config.yaml
n_layer: 16
d_model: 384
n_experts: 80
experts_per_token: 8
d_expert: 32
d_shared_expert: 0
activation: "swiglu"
moe_layers: [0, 1, 2, 3, 4, 5, 6, 7, 8, 9, 10, 11, 12, 13, 14, 15]
router_score: "sigmoid"
normalize_top_k: true
routed_scale: 1.0
balance_loss: 0.00512
balance_bias: false
init_std_router: 0.00773
lr_router: 0.00124
n_head: 12
n_kv_head: 12
head_dim: 32
vocab_size: 36141
norm: "rmsnorm"
norm_place: "pre"
norm_eps: 1e-05
positions: "rope"
rope_base: 10000.0
rope_fraction: 1.0
qk_norm: false
attn_scale: 0.177
tie_embeddings: false
parallel_block: false
init: "normal"
init_std_qkv: 0.0286
init_std_o: 0.0355
init_std_up: 0.0409
init_std_down: 0.0409
optimizer: "muon_hyperball"
lr: 0.00603
beta1: 0.95
weight_decay: 0.0
lr_head: 0.00549
grad_clip: 0.5
warmup_steps: 200
schedule: "wsd"
decay_fraction: 1.0
decay_shape: "linear"
final_lr_fraction: 0.0
batch_tokens: [32768, 65536]
seq_len: 1024
doc_mask: true
train_tokens: 431900000
steps: 9510
dataset: "wikipedia_en"
Below are experts of layer 11 (counted from 0) of a mixture-of-experts language model. Rows are named router (the router's row for the expert), down (a neuron's output weights, with its number) and show model dimensions 288-383. Each number is 128 + 24 x the weight over its row's rms, rounded and kept within 0 to 255. Numbers have three digits each.
Before each expert's rows: a language model's description of what the expert responds to; "raises" lists some tokens whose logits its average output raises strongly, later layers aside. This comes from a sample of Wikipedia text that the model never trained on.

# expert 35
Common given names like John, James, Michael, and word pieces inside proper titles of works, episodes, labels and operations.
raises: ",", " and", " in", " with", " With", " In"
router:188113163106135084111179118170103122096102112128132156122108124137130140073158107101118118134087161113111110126157147125109102128158134109116102129099170158145137117154163154089193125140148121125155135088123123135154087134135148106116104104159156167148174127126160183165110118127132140112
down0:116125120138102128126170166167150123155077135123144113139157128118113144133151138126152160134158070119131128147118139136180118111133156122125110117139138138110089149159147136124144127115117142107100138194178104112114150162145075130137128100117142137094132126182136132092131149103097125103
down1:108130124151183125158124137119120131123107118144135132153129123092126151128120139155121104120125089095143083120144122138103165177128167125133134132139118123160116103077142124116130098087108124118161130137133162146145139086142110137147098155105121094148151134124128204114127112122117108106
down2:147112117162134158129149199128164116125123096145084155111139126119112168089133136143106091105153163126121118159174164099143127100126136086126108138132146111122114133120111139128112126155110161084176118105141128140102132146095108151159109133138164121163123098123152131108115172172147135116
down3:105167125121097157134128115142117089123095124151156094081111075148140113111135097135169136113114068133167107143093111151152130164147119133077128119145098132127107089098145145099133103136151086146148084132104137163117196132133187087149093135117148133139141157123119128113151141121106103115
down4:131127133168096188157170094140152134127101122098133153086141100112126147123097100128142129078175104133110107161134132123112141159139146121143129158139148147137169092152126091150118134100132146134120087094133163098086163132138103116139125084123102098145133125111141104112144153124181109152
down5:092132167147109130104105165143097122067103132144148149117172122115155139121122124142164124110116128098124080139128158151119080117146150148175109177150124120150141164148117140109136149107154101110092118117142116131150128079080107114132107130148087140146107132135094123095105137109110153112
down6:117152109145095136144118069093114127113175137106100163126128133095140138135119096117118122174107127094135109125130144156114112132146112124100154154135133119127146181126177092168119161136132115130116096120135107144111134143135120140109146118117167189141112115143115068130112146184100125111
down7:104147119127130110148125182095122115107145139123144122113158091140151127134085107147141146135141103107171119094153128092136133113118088098119111129121094144126123125076129125119099133130196166164095077144134116112128141125124168077107115145119127115158158145146130143130167105094137141152
down8:137121159096132097124123144162085133116099128110117079134121130133147153134120113146134091074114122151114120132136162131144080096124113163093103132166151135099156108136097141135129132157112129114132150075082115138112066149137178151167142109128155136120154164134134198130148131109083148110
down9:161170139135113125146132153131116121140128139089162177117109092109143127157168128099137179103140165112133151173125126176153177110111135132155143111121130106116097135096145110129152122133149136069136110108116116108123141120151137152106122146069132153167112146102119138135117082131145128117
down10:115146087139160132117118143169099128085141130138139160134110098139111096117147119119143133151092126170065161111130137140105147148127122105119125126138105115155163147166166102089149159126122120162134133138135125126121103147119063125121163141177169114153155157102161093146125136079100136180
down11:165137169142129128113162129120150161150128096082132154129123115099169130137148146171118130114129117101100092099131127104144132142132171176121116134073087112119118136151105142155108182140097144099122115162114143110141122119138108129120178113140146139126132147157150110105129109161161135113
down12:150101091134114125142102131082103134095130156136147095138151179130160133088148104147138165114172147121113171110106133133157176100077092123159113127152091118109103111138089116147135125137110113107119134150140112111124149147155114143164159161108149154127146153168165129159149132120142144088
down13:148132133158163114148105142117113109123128166091097003154136154087115135106140144132138121132135111136101163089087153123160099144100167084113160094132138093119110144151144145130120123109126137137105121164102108160115127144177088150148117162152137127124116114133122081187132125144105113133
down14:146140116145168111163137133149136138151089141154125180151097082120108102116153133149154133135136135120162158128101126093114166137128120109149159113121151119173144139146114144126114169159141104129110124133116142145125118133128087114138125150105134141118152124139114152092125168113135133121
down15:136145141177134126133179109095095139082099103123185029095122132147140095144125154132125131129071152129150118153121144157140109129123167117097094143105158112130119119112099177069113141143103113107123109182149148119116132145099160156138099110128106105112164154102136119095158166065078107173
down16:103110124136114129137127121106087151117160121112141094103109185122138156156093126153139134129124124102131115151114091130111182132108185150160142134147111164133139093055125069150140139122059109107120133081132144130140154114113125103165113090152134157141139117107118123128119080155122158087
down17:106157108109154131158075147188115116144117156135158141107133122130138141101150093146139132060135159111143159103160112120166104142141116147110086134151125131146111134113154151107145117140135082156129090144114156096181112152112170146127175149113102090122153130158159117166098158102149097107
down18:104153138130112083112112121107166109163137133155188097136122116151117085112146139116133112110085139131113129107113138115155144141116131120136131124149159103098120150158152119174105116148131142119120133157132119076110104125153127140172134117090156064144103141099137181103109145102098092106
down19:110171115097116120125117141151114143207158144079129097131161127133126095162106159161159168096125125139165159133128121125108112121132099095133126109088107118156139100128162119144166143128119168112115126135119150117130136102112142142145056094132097100134117122184155122133150096106105094139
down20:105116154134087136108102136110104105159161126152101169126081145130156117153152145170143121119179139150114117171135100153111099103121129122136146121136102126091119107153093098114144096141142115162100139091144138135093138138149113151111156122096143149108160066120130135152122091137113150122
down21:110123159118101123135062137130077156133126141100112133143144093101064158130082153098166104116125135139145127180126185118103125159140127138155140127158128140117116180070073153166119169138174125120100104120128106128129122135128137137128110108152183094172133167104133042075114139162141153123
down22:092160129125168128143140140116121123136159104091100063113138121091122123143109115139123133118094152147139092096152088105092138109174141125107127132116139165149064091121106099151147089092141133181132174125122105096144137147144129146130137147113177132119128149143121153143102149140144160093
down23:099159117149188155158147125151153110125090145138174139100126155123150120105131170134112118136121149146088129120113139098133116128113127125131129177110113144118128112120134142121119122131171136123145141190118156110108134134166115130095136086133159168110112115155137097074112085120095132145
down24:092107127114128130096127152125124132135124090085142170132153152099112123086136087097134100118163144125091107146098140123119155146133135142115132082166124119133141099121079140095162098121088113140162162097115121106134140095085134120100115105112108136113120078095152154100086162139102152123
down25:095120097141114165130110121107167114118155148130146049083123134113152143109138087146092142108114147139115169156086142147158124141123144090069098117137145157136139113137139150115157104149084086136107146102124079132114155115133129150090129165150094119132121121146155125108149138099157151139
down26:119149112120132129109106115148131153132129124160191078139120089112109099112144143105093094113101150114099142139138135089166082115146143136145119158068130092140130172127088159113148107123163143111125073145149111128105100157139131130126130143148120112113165141168112148115093116124117116128
down27:164155116160146178115091123131115104151178124118131177137166189163135172116128129129115131127108150097068139127124131136151115148165141154127135152103141118177115121137138121158141113123065136097166196116098102137111134141131141138110136119127110056146171130121128145123141115124112135132
down28:150128161159128121060127115158117160143127088150148090159141172147100117125141106156090130121165148121181138146093097125159141111129120142148117130100133124118152156104159132170105144117134164106145123154111112138124116113119119113139147143129069151120180122107106111066105140135125121137
down29:127058113116085117122103125140115146113084140125112194136137136093130160126117133093141179098101094122127092115181093144083123142117123146106132150142109114150135142124171131160113186131137165085111124126062131117129160123124114089119147151131109163128128128103109104129072155132162112151
down30:155125144093116099123131147107147118122109114152122148173098131113139153142182128170139158095131113102115136115119126123098143139091126133119088096091147165129142091074144156110142106077131133096100156101093132144126165132101121122125150148117082147110121120157105167158132103141149117134
down31:122124129148130129108143155158062148087127138079143143141091114141148113125117162146124124106105181095102143128172179155101123149125122108125142140113112179120171115136131154094157112154083165164090119109147124125137105146157134132071122132179152101135137143121104142144139081114124081153

# expert 26
Proper-name words for countries, nationalities and bodies, e.g. United States, American, University, World War, Air Force.
raises: ",", " in", ".", " at", " on", " from"
router:141140146077138160126154076126143131142187082126108196127110096130133162111109169129144144136127106119136076130142113139147125152126113145078158158089107142126178119123110151086169180161140077113163092106147133122144125128108135099107127106128161146141131124109165113128117123137181129121
down0:147128115135149133113115114104119081149068114106114120099159099126117081151137124089161134123141137103135120116120156080130142148134122139140078170140100152131103131142153159117137144138133137149101106187128161100134138143169116127101137135140148154124114160126102112155137157091145140140
down1:089175071176143131141113129186117135121116142115163057126139131153127127093140135100138121140172110100141119134102085133143109100156132130099144151145126112127135116175124126141160134132118096163134147149112158148060115139160146134112142114143114146085132122143123149169156142096109126121
down2:124161145150155115087094133142097140151127100130100090167098122137109132110141163123119117086147104148141121126139131123098082140103155145164138148089136131130135141119101090127115069104096140099132136110128095155121123102153088194112108165094121164178127121109116136108130172147169157134
down3:155123113116112126107124160123115111140137099105125069115135116105127135145085141130143130144139122135133113113132111113114127086127146161161137161135113146127122110126102131098120117092118110091174133090135101169123162126165137132097094129155124164110123091101107101116145128132117131115
down4:082131105063182106183119188167104151116094102130136163127124078137133104115145156139134116128151148156117136149080152112109124101112144179151123113144122122098125146095215122097115137127157172121164150181124123122120134133158152133086150129129121114123092137172106148125159166106133170124
down5:102114127115081157142120125109130161115145154114154090105081166148125176155110131145118091163163105128159118122099154121098119117129142175149081144159104134127164139123156126135124121138136161117177131077106137146160129118114112129144125114130135139133121137127099105124089127130148127134
down6:176139116108090123133148133134110129151144124139140133132142104143103168153158107170105113145117117133173116112101092158122105130133096152128127132148135122095109159117131122136129194108167088091138125150087129140091133076095115127110157119125128122160145170114149136160205129096126124154
down7:154167125115114127102129073144095104132147108140118200123114045199124170113133149070106144131166125149144137157172129140173132112123157129110122155144084107156084125126153130154101148164154179129157095096101116113103149164101112123132142129108081138156141166082149157119098195133094136144
down8:105093122151116132144132138118162121141147132152113113151096137105107098118117123105137131137123132129159125125127109101103136137125127146089113141099156121094130166139105157141126131172142161136097107060178168101122137111088121126114145150096134114113114101147114140123149094166088099126
down9:119125126138122119109139131080096110132134130134117113119143131087099139130170162139115131166148117138132126149128104116126151100141130120084137149131093132142108165132114164154143180104115129120138140126138168118117100163094150131142145180155113078114078145074101119070122144117139104099
down10:151152122141157088112166130095128166133150138079115164123146118111099137096159126115115097109133136144122149103122135138123150115131098128119121125113143123140162116126107112173118079081115099138133170119135134104113111173113146158092117086139098108107106190112133148117147083098103150125
down11:144137128087119101091110115130140139105132134078137116173154120116134126165146088186130117138120128174134190137154130135121151134127103108141134128125117134146107117100165153124104102143158153142122131140105129141123112122152133153141095144124151157119134116135102154154168116123123173112
down12:110139125113099132094113147141128120150125143104120165124140101156126121177116114144153091140137113176161149133093100107115075152149117103148115130129154115103145105117121143111128167123142139137110173145127102165103099143181164124125126165166137147113133150146117130121150091106148169092
down13:125111105093121153164122102118114109107114115108112096165154110174131143123128132180098135128144167159144146138132092121166112130119104134121138148134122150119072118100179134120106145111145120130121129101070108134126154114149122134120127141130104089149123129151105157152107096139092167133
down14:130147102128118144120106134132126183161087116114166160117169092111101088094139106121116130168143133095114092088132153088125122098111128111118146091100167148109097109117159136160151172131157148129121116198108151126132161200110199114123137145111167122125100140159095108171142162121136131129
down15:168112119174124124135162122106130050095110159146132148107168133110105117103094109103142167107115149126130143148120145129142119173130146097176143109099136146114120126137048103156124126115114114117143134065125127128132104143089095117147127128169098116105125121162128135107135111127102107150
down16:164110120135172121156146180117126119130113133119108133158098129139109137117088101136143147151139159117140122114123132108137121151132117134135109163122086143123100123113109141126128118118154123072144116146158098082136141141096142153130173140127095094126122125126119106119120170149162105109
down17:126104093095140127159135095122124137098128143107133155118149151100124135130119089149127159135136158108119127089098142139108163133102112119145122113161140152161073164160155126154156101105128111141136106118143121120135109092107094106144109154150118117163181144199096127164140132155115128107
down18:113171125145133158149130101134106126112139160107166131132122063155133150085141103106126149112176145120142151113150169155161143133126151109120104144133127143116137132136095143117119102152137137126171094143155167120104156130126110157125106129106141161083087118131121153146144153118139149122
down19:124116094192119115136121157126172125113105121121088093125132124111096119128182119113154139121162180083148122115127119182101157096158152144123127131090103137082126125125146101124140102146174141125160124060135132109107142105133145148114135098138131137138142149109146151122100152141085108117
down20:173125139117131158143099136130126108119137139123168061131096076137104133134166120156142120109183167112107114131146160152120143161182128178092121089156099080125142133125172122107122084136179101145139117129121150114076139081150134129152110145107110113101127138164162132122096151131138112141
down21:131163100112159107117154149176142110128100142164155146133136105158128120122162165144107115131115114099130164097090153130145168059138118164097165125138108150098105132116177128096131118134133140113139129152132130148123169135116167144101123125087112137114092121152145118139144142098162153134
down22:122135143122078119109144178164103112138136139070128135142121128104147092097151102129164124110168134125146155179136113109147112158118132109125092136119160104074101131129111133128159097084126149124116130100108124087170164156104124128132135134137096079132136131127091175149115100112125123152
down23:156106119115126116105148113118132163111106111200136100135112154158094140111132153134126120114123117115133158161083148122112112146059155148116139141147121118159120124094129185105130120138153163112131109160086111140107140153170128074137128089124137124102127106095121135111109166108136141161
down24:140160106135126100127117166156128152160061165109115155141092096114140118089128126174129125111097158150127103108142132074152146135123115121168160136137135114147154099112151126133132104166149131145130094161157093117085130137133121115108146108111107148147151123095128117133150143092148107088
down25:156129147165143137107140155120177160158177099111156142181121137134176081140096126118123164146130133145122109152150119133129136112164181125098144092121086131145090087086109109138131117120079125111117159093144133132150114117126129129099136145173116135070126130144149140141096148151132153138
down26:111128137157103147141125116134101115131123138142125115095111083171102109126151122128122089100114087131105061123093116123126116132137128105141115144093114162118146133127189137142139130155164104162142115162106124149098157134118156201085127144077136143139129176110139118115129170132108092101
down27:164159165124112075088143098156157112108136129146145165116094148138140163147161124107085115128116116161131128131134108149106132111133139087134100125174159120116161115141126114085134140131120167121136149149105123125149149135166073122142116120124132138202170144093097139137152152106105101160
down28:131126097092125121140166150125162080145110086130122195098110122158140122152107140143158152121127106094153108121093121162097113107107138128112147096172109180070122088142114112134157087113113145138134102127123129128133138118124081145088135098146096157159124110090131139091140123129080150169
down29:120121142096140117111135141120123139141056119158165119157129102151117116129104107177164149156130152124127140121118136085100124122140117160131127091159175122135125110083175154149156133152140139147110144199072129116098101164171134117100130132128115134141110117170129159157121157117139106128
down30:146178106116156146137113127114103095141122163139167144122129088147113083107118149138124160150097136123149115132144107155090112114132077113119123134138098123088118071111075124111116122121163114135134159107147084119136153104093153141173119117164172143161112151125106155149125165138120106126
down31:117090088153094115133111158167154141164107107098121136126167136169092133166143114093140109164131133099147117138105125095128096117126091122130149111083114089116128148113112153139127153113134135165115132170124153072193132111138098114152109084105103150126113142125138102141156094145122125091

# expert 38
Nouns and final word pieces for events, institutions and life events, e.g. Award, Festival, Symposium, died, development, Upp-s-ala.
raises: " in", " of", ",", " that", ".", " ("
router:118151117117112170127113114151114116127078106122095171107099094148179119084128114102132105150119099135095117140183121101137099154121126133126148136108123154158114117128146155127166141151173137134141128146168165086121114133142173131119127100143146185100135134086101159172122136163163145142
down0:130158157102107118163136089110145091136134159130110124140106149136150190126089101104138105131155202139129082148191108135171166144132123130146171133095118128133116115164106124162145122150125114131109104126168165105136123115163156142161103161108120104129129093116105123121140103163092139127
down1:121103140078126111143119114105151120125123117111143096124161111132097119128178135142129153181158152142123107099127157133132166141093140127148117168119088111102155103124209140120122111127139121130129164135159102140097147090097118138177148141146135103145134103145150098071135116114099126142
down2:118155165151098118121121166165091133143156139083147108131117123095094134071180095155113111099166143138138126117129106116139141130134163118166129141146069126077118141190112145113124092138127168085088148111116137126114152169087107127155131174149110105131113132135121129109107145118130131125
down3:138134143113145131118097139131112168144111120124134097161140203120151152125070132122137084135152099167118102161172145127111155139086121140138152130150163148129114161150121077128145105188094109124154130108115125141160138165110136111122125097111111091150138108145088132147120115116135115102
down4:118060093153100120143097167118126154122146104142117139122133148117138148157137118114098075165149114160154126124140120096157136147133094134170110133116115139112110156174095110137118167152133146131102110105103130122186117115107146106106118159129123103162170135104142129126121094091178154096
down5:137120147093148142093127102142115094129135127108132134146131109124082144092148138146127096091132085134122204146164109155173089097077140122107151130160109147133170098160109116145138126161161119128073091089125162097123129135149166120095148117122138090091134112114144128157112136128110120123
down6:143089099110143144126163100126082092156172131092137141102102094124109123148130138112136103093149119136132130133125144140108135135131151102170139146106147123150140142155096134149094115129133099122151142154128113167148101136128137114143138122148175132131125146131169114118132123133150149119
down7:129142110099137158146158154122128131096108144142129157098131067128151129127115128100090087102110119107120147103127130114129127144120132150158119130132123132143166107168156129123130142129132138156162114140144121161120138147137174107088107172126107153146105138111130154129155108141147120150
down8:156106145124121134148150165112120129062124151135135142073139122106140156141135130101126093113131146138162080135130164107115167130115138160137149146159153137146165157106152103186149119097157117124147122185118110112166153129131156106137122130116138125122121131104134121123134126152105133114
down9:125096121089126158122130138118153142138071104119122084123133152153144136136148148143140153131131133137162107113157084112114143099129095100162120109089149138142119120079151135133132156162171156109122118150123131120136116085154163137128145137188127139115139125169105159104116149089075113121
down10:089116138140138105158135156136097128132137146153103083116169098155170113152157109145128086084130164116127134145105136160136120111148125166124134100083118123142170126114147156120127104140149118144188122168133090182131109118169164142119150114081149165113127104072107156093121121113139148150
down11:127105118136095124110133133128110159134123096135127140136131156116120160104144124132144145106112112155142138147142104132167143163082164107140108126137161117128081136128098128129131121102105143120134146156141126099155105142129079097156115116149140118089121075124133146151127120152080104165
down12:130156164123147107138160105111137108137117131109169122098094096157142128150118128158151084132146143130143102148106124148173122139085169127126145109151152145165120106116174102154135144092123161138120100141115127143072151138148119143107115157130139116111113131126110135131116121145163080087
down13:133124125153125112095118111157106099135105101119134121132119140135109144096105134126111111127116137133126091154118111081082092142145116152098143113135129147140139151129142061070113127132094122091137136096130150198118143127140160118109115121101156159195144138153126125136123119133168126106
down14:158118131119106113121090176133182139118087124088140104131110107101134125149139110165161151124146118163139140148130182111141144141113135160143130096163186121136116120152175123154117115123157136148128124149169140095142110123138117143120128125130117151134135089149105092091134143097120094127
down15:141112120160136118154154173124104088049125143144081091125066139121164132102150107119148105121104109159096126128124143140127138176168156126091100128090133110102147102132111111137171091153117080103115132115126148147124147136119092107092136131146140092126114167136158150200123126115099141112
down16:158137136151142144149090115101090122112128138116143144133126145151162105140128127098132106137128147151096122163107137089104140133137134082156137160138121121136135111136136123162104109112105179125108105114104106114140143140097117161179133088131122090139093114160122159131138029142155129114
down17:132115077142116126132153157130130123101154136156153066105142109148094130103163173120111111172097098131138129120103126150079115123100114151140102106140122157152108147150058141107127147111157149120150156147118161143144118157128099124093133123152178154107103144107154136104094165118078191121
down18:147134108094132115131080131117152170166132110138125110127140092082139183104097128148110135107088133100137141132114167136139116118162132119125111116149181091118139093136151140103142095111135113158133133148116083090123123128149099182111125154165138114184143148105157134102098173122118132085
down19:099109152137131161161132107121161157099144156142131147122170117136131142161123123150167135135128149135135144133123141127115108100109145101125122103142131099105122154154112114121109135092154137097101128155127154129125142135127103133069094175117120124082163123111135111130095096161137154162
down20:129128142124112135159158145146147112149146112128135129111123163119160148112123151117125113129134147056109117144154137069133087087121193103151135088161124144134145124133112115107137118080105131135101160105119135103118075094122075110108133119130113090150144142138154094143153129120073130080
down21:104077151131127136131117142080143149131109111085123151114136140092150112151135103152108136121077114132120120143122107122112105162111090129147071104122137180132138105109122116138142120117104122110150130125104161144119120136115103124110165137158140167108127151167098133167117103085079148108
down22:105158153121124125088140160157118132095161105115168122103115116135163146142150152096123153188143104092134123111144169118148144157151149146137150113128157120105094110136121148114140100117171087133196174129103106126123121116129094110154090136139124160134101128165084147134081154137121113174
down23:142116134131152128155148143152108097139161123141148127108139143078143163123089067141117128121160131152112121142151107130138112137118079143138146091129154139113174103093151133146177163147139100128129125118127131160110131132144128162137067150095072089128153120127140110107166113141120109136
down24:140083136109113091151114176107126135140192125142118169124115146127166125101103168125123115133127182124119109144125133163104139122120146100100135163130114140128165116118137160135128100092078137126123132106129136151175176178114123134115118136128167141122117116137060100148122125143115127115
down25:105160119131147133119130119150122131108206139146117138067163130105157091131120136089124142106130133125144134138135153172116130109131109107131152129152106166132148145157142198116119097093114139137147142114104117129159106144113141137111110135138156116115138144091154067144156142119167112116
down26:106114144121120103146124129129101131156155118170121149121169155122140148151175139132124070128141168124091125140148166135080130091118135114087106113132112118131133149160049137131144130117146088116119157119179148082091117093148102128145182121165110132155117124082136142093124134101093134173
down27:125125106057122090152108171093112133125193148127102143156125118182152159144094138141128172120109135139130154122149122120120122129122125109152137134147117174108109143205078087169124125115104129117078100089132083130150156106133159118138131106092185155102155112095112122149094096175110154191
down28:106147113104118126106144128076128117146098090151164141133106130169112137111107116108160136144095106101123130099149119099181132119127134164151110147142111101147139121113146145152180164135128137107104089153131126147109138127132141150112153115121137128131140127134094125122134118138110114135
down29:098111129151170119103105150095071101150142109128088157116121137166127142131105143106127158080135143114141119112169115090098153102130127105096144147126098104152132137120109113150099111123116145120089145129157110102148132130075091150102117121150131141139112125092151071146174109158105164075
down30:133168112085179120165160111122128127149096125094143114177075102093124101156167147100109135157110181092120123121120112093105152133157137150124105140102142128156136155132147140172122094137160145122132104182119092134118153142127159123153131112153141128088152094129146088119178144131134125130
down31:130151152134166104114133129158144098112109129155179138109144122144119150094108112158093084138123083108088124123170165105122120129114098132127125151102067093126148120130121079093132126141147098162140103138130058143179102140127143092155107121103102139114123092133134095187107122118160155137

# expert 43
Month names in full dates, such as 29 June 1946, August 3, and May 1, often in birth and death dates.
raises: "er", " ", "et", "ar"
router:130126154114142131076150168147084119164119094136131176155166110101168151117136112132131115141126118107120128141142129123138118126133063164144128122099158151116135130104125106099129114114149147132142108110159147109091108129117163142105096110134144168112140149103165154128113077117158163125
down0:129108123109147127139126125131161110107140144115127156127124136113102104123115130151122122152099158104151141120113099125121111115137169130105133147135131145179102115122124124103115126113147150145110105139103155137149120092150170100155147121093100112147179140114102143132166138134164101126
down1:130128126151102101134135092120085080103112154135163134139140134152090146098137123149153143099126111096107141113131143156123145137110102137138137140143103110173182098122153164111180146149143142077132136157127143126096124143124102103170108145130134113135186091109119102161164141167120133136
down2:146127142160100094143110130147113114157076136088092120170133106106089129138117076116128148114088133099134141123137134109136184159121108138117138165181156096163136114157102129119109111116115110153132096150093169132143101150107165138147129102147119108149144141118116091117163149126122125156
down3:122146143163120163117154126115123064091108097087135015119134081168137148173168108128131098166106110148143141104114156155129124194125113138106133126123184155151144146111122078135129131104110128150161124119144134096172172138180120127102136117130131161088110142122112127113100122107132131114
down4:129054082092119110095124117108129160134143192142087089126143151080126133119117148138145168100163166090143108167132144156097137133165159162131128181175134135138185152154108155155152153149149141105136083150151145101075112137151137118161128151148134120119135118151139114125140124135171114116
down5:134136118088165124116152133123131142127113132130120189134096127131131119106174148134115137134142122103140135132076140142140167142134161154156122144150134105119120127158148108168086103131125122128114132120125108115102110121111087117149124108110130111148144153159151131145141105121090188109
down6:104153166103175156155130119153114123105116162158157142119163114136090103112121154133123151134104099125119112148131123136118127131103121092083120159144148127110100089105070089124108124193132108134127105118157152157132113108121149155144159134160158132140108133113145157113100140155087134077
down7:167105125136138116128105114168124140116112068131132131116162185116136098117139189100130170107119102109160110073115090054123149081142150131145162116081131110099089169155112142142083121133123151116145141133149136168139108132158125146139119101122098130150107113156128124140167175128202154126
down8:131147155130128086107129145101143136134120128136114108088140104159113188102135162157120130152145115115101087148084154149158105125134133115141151147133122106125089131150136173117113141123110121073153159165133121120145107138163066174076113140124172145107128104149135141111153173148139129096
down9:077137174128161115117059116108141143130119123175092045116134159169113106113155117138133172119136101123113095134123154102137152127129153141118119130120122134121100131108165114159172164154086119146118155099121137134096135093149151140133088094102130167117130120138124166133149135107135133098
down10:117129161153131126099118114151093127079106188094070127163116144152154140119131115141173093097121113136108085093149174152082118133096130125132141137152128153114109081134182118090112154133093120089105146133093113125138132178139127150147165104127139129098111172156070125129151148108156153100
down11:165144157150149105146147134139109109091095157139075171131128124140091117170145146139102131165091087138121115097122093152137131088150112176170122147135128067136101165099151074087125140132112118121117133118175133139150122124127137094133119117140173094142162129131126174150099166140134114089
down12:161099159086144109194111157118137081102140157163111138101136133095170160162149114105165111136132134121118137138171110099109150100119093138154146092116118134118123190115139115114162117116114124135137134059142090124108162116101157139110144133165165147092129114127125151149150147132104158118
down13:122130134103084148119120148136146088158111129124146132089125167115072144125156146109121135145149136117129140125148149110089121116150131110150162115138121137088156142106130103144147181104150128105114100182090107099179144141117129105170104101143124183154103154122153109129144068128155129096
down14:149142125161109148199120127121153131105154148161146106163097149103141130157119130096131142132141106139113101163141092114137103124177116164137147120110112100116120176118132133131141142134136143136143130066140127140155119116150091106121122098104150135169144118132106169136152084170120131111
down15:160110138160132097090146131110130149137153118112122135138167150080175153155095116130165111143139144120124070111096155140166140128131172115139108117165119120104164155124113111152119156132137154121117128158125139111147113122144117174144116131101127178177151102129122132126115146122176154117
down16:159145090153112147151180119118103148109145104124098122122175153146099104104140136143133129084131112126125135127100149099108124096107132123112149147138104151113100176107079120169147168131101145183126124122122141136138120116102106139165130090121152128157098087147115146157142178109135161142
down17:127106097151160108079133106104128170112154137134124121126164157130114146146111174121132127092119146132119196146154153105109137099102128115130120165184155128134123100157104132154139152131140144134138049131158106154117114104117144107118100106134082135141128113145129076118102175124149101156
down18:150099176109107119148125140129112103125082118159139097117137118117146096152105112170162155096145165094108140127141122132174129144119130182155152136127124141144121155118115161152134160168151130137126156131121123121127095150126120132127152140122150166111095124159162165178122140108168132095
down19:153143115111127148108146169153102091103130165163110083107153127108155142130093151106170102132157124121112120093168123134150093151102099130145114158136117146074103080129068162138141108111120161142136085111168137147115120138129100111123127124178166106107121139103137128125148117128164121123
down20:110121087142138158115097136127057117092117148175121125132117097097147121137114132126133115157146156146136160133104188112108110140126113134140108137134149137106162097130136067110161120112072157149152106142148109139113120152133137123119114146158159175144118141125109172164091096103161157136
down21:139104115154140159131112132148110125137120160143110126146116110133143120159134145165139141170110146132091131106119073134134168149158132119102150127116131122114172176165115168108123121130142125099153083156127118116101128109133144121162164149132114111096114107134137122172176085104130144138
down22:126131146118106127123115102175122109122175109162127140153100151116118145107157119120138137141153102136177118120068131147141149192160111131124144141053126124147123090077081140106132133111159083127125133111108155141131163147118144125145144157117117144134135169163112151117128129148070112128
down23:095131146131160136115139119085090141120111110119108145135148085112113150097108141144117145140163114165147134148093158121110135152092201135128145111183140136159104142124132167084132143117167122074106159181115140151180161121105098093143136118127100118121110151114078104138118140143122107157
down24:082151131148104145128136145138124115107154113120141103134134105143120131113118132146132111170135124085091134153137134146097105126134109126138157134114148126135112144104134097122107100118142106144117113098079119161132142124107089137134145156134095144149117095156118153128073151117126133132
down25:134107137137149138081143118151118127152159103084091133115156152145116108145123070141121108140170125168117135109153100169105084139117112145140096087144077170165150134091106153128106115147074113139138135131099125143145143145123139123112131143122141138114115120148167168157124116194131106129
down26:105123091114138126157104133135172136165131106114114184098139135125099088131133095169147147142180122130129129103100126165120129113134108084143142138152106125122129122142102190137152118109173143102121129101054133129145095123149080103086130161089157132159138124136129118048129066102121121104
down27:098097112117141132118153150111126080132107135138127059108158139122124132112138142129108128136136132161148105112155144077120118122148118123120139100172116085097084172111118106125120124166130131130125148159127115108153132125121106163090108096121125131125127161116105113176122140126107125106
down28:112154134129131133142113194129141152084105129148096095120124117153154131136137129139131109167149112133136124099156138136139136081140127071123129112131136144111104151106105132114147095132090155095125152163123158109144131137076091128134147120111126102152148100098127164110120158142099091116
down29:122167154130159141110113167125130168152115155110115198137061088141134129121148124120145123140122131113134144150148076169127119139130141106166108124146131142126137129115166080095107167149121121130116133084114136111095126137103120106174130150133112112104154154133115140153158071137109081098
down30:116137145117130138116096079170147104154151145135129120116115098116135115131163142156147115115097199078172102099104115114099122164144117166184130139125120094171143140144112151128144152136104148142181107115119086112157106101122104117188127113146122118138126099146136124169139095120169152115
down31:146138183102137126111083128143079118102138159186102144137105109108124096124143125122145126143107122154188145127152145107101133078121154121150103173135134153123150135122100141157145139125123122145160150110102118109162095138127119124093154116111151162110125085106162196133133128129131156128